{"hidden_size": 512, "balance_bias": true, "router_noise": 0.1, "norm_eps": 1e-06, "dataset": "wikipedia_en"}
Below are experts of layer 13 (counted from 0) of a mixture-of-experts language model. Rows are named router (the router's row for the expert) and show model dimensions 32-63. Each number is 500 + 50 x the weight over its row's rms, rounded and kept within 0 to 999. Numbers have three digits each.
After each expert's rows: "comes after" lists some tokens at least twice as common just before its tokens as in all text. This comes from a sample of Wikipedia text that the model never trained on. Tokens count by the router's weight.

# expert 13
router:469530508473498472488565447550429512499500486468551530583509528583487525429542509620525566444484
comes after: " ", " (", ":", "–", "===", "=="

# expert 28
router:466472464544509499446473425482532498588475484391527551590562496443499472456444491497555544495407
comes after: " |", " ", "-", "|", ";", "–"

# expert 17
router:499495552553498517426503538453583491522494505533554425568570526509555563466511388474539529510468
comes after: "0", "4", "5", "3", "6", "%"

# expert 0
router:469567464569553474466524383471454573513503520460469478612530412482534552466480500497621532476467
comes after: "-", "0", "5", "6", "9", "7"

# expert 7
router:589579546584535510567502515449581546560519559450512532558464509592487569473457519580540496437419
comes after: "1", "2", "0", "3", "4", " |\n"

# expert 29
router:498524513627502475506517413424564452456501573545451420539542537600507493507434509537583545573458
comes after: " |", "|", ":", ";", " October", " /"

# expert 30
router:629442572560510527447522463495546482489449495380456458587564591489473507534496494510480538505431
comes after: " |", " ", "1", ".", "3", "4"

# expert 12
router:474455526521578444500611528468496564490431417496541465488549488489443564476467479571522419477472
comes after: "1", "9", "2", "0", "8", "–"

# expert 26
router:559543512525470483510528527456479469594445542414504448558592535514470569536591546515532532539498
comes after: " |\n", "|", " in", " on", ".\n\n", " was"

# expert 6
router:546572448528423430479505488487566455510543505451518482514553535627513567512521480549476545489430
comes after: " of", " the", " by", " with", ".\n\n", " for"

# expert 4
router:524550413511527449480529535475582569586550495430438434526656515558583424548473512481501495477407
comes after: " ", " (", "–", "-", " by", " J"

# expert 1
router:526514497554547485445541437517593526633413432516534439579551537508509565522453407473541517510495
comes after: " as", ",", " (", " was", " is", " became"

# expert 20
router:583513412544493467392489441485503415524537547422417465488594557578482562580469577530491496439465
comes after: " a", " to", " of", " and", " in", " for"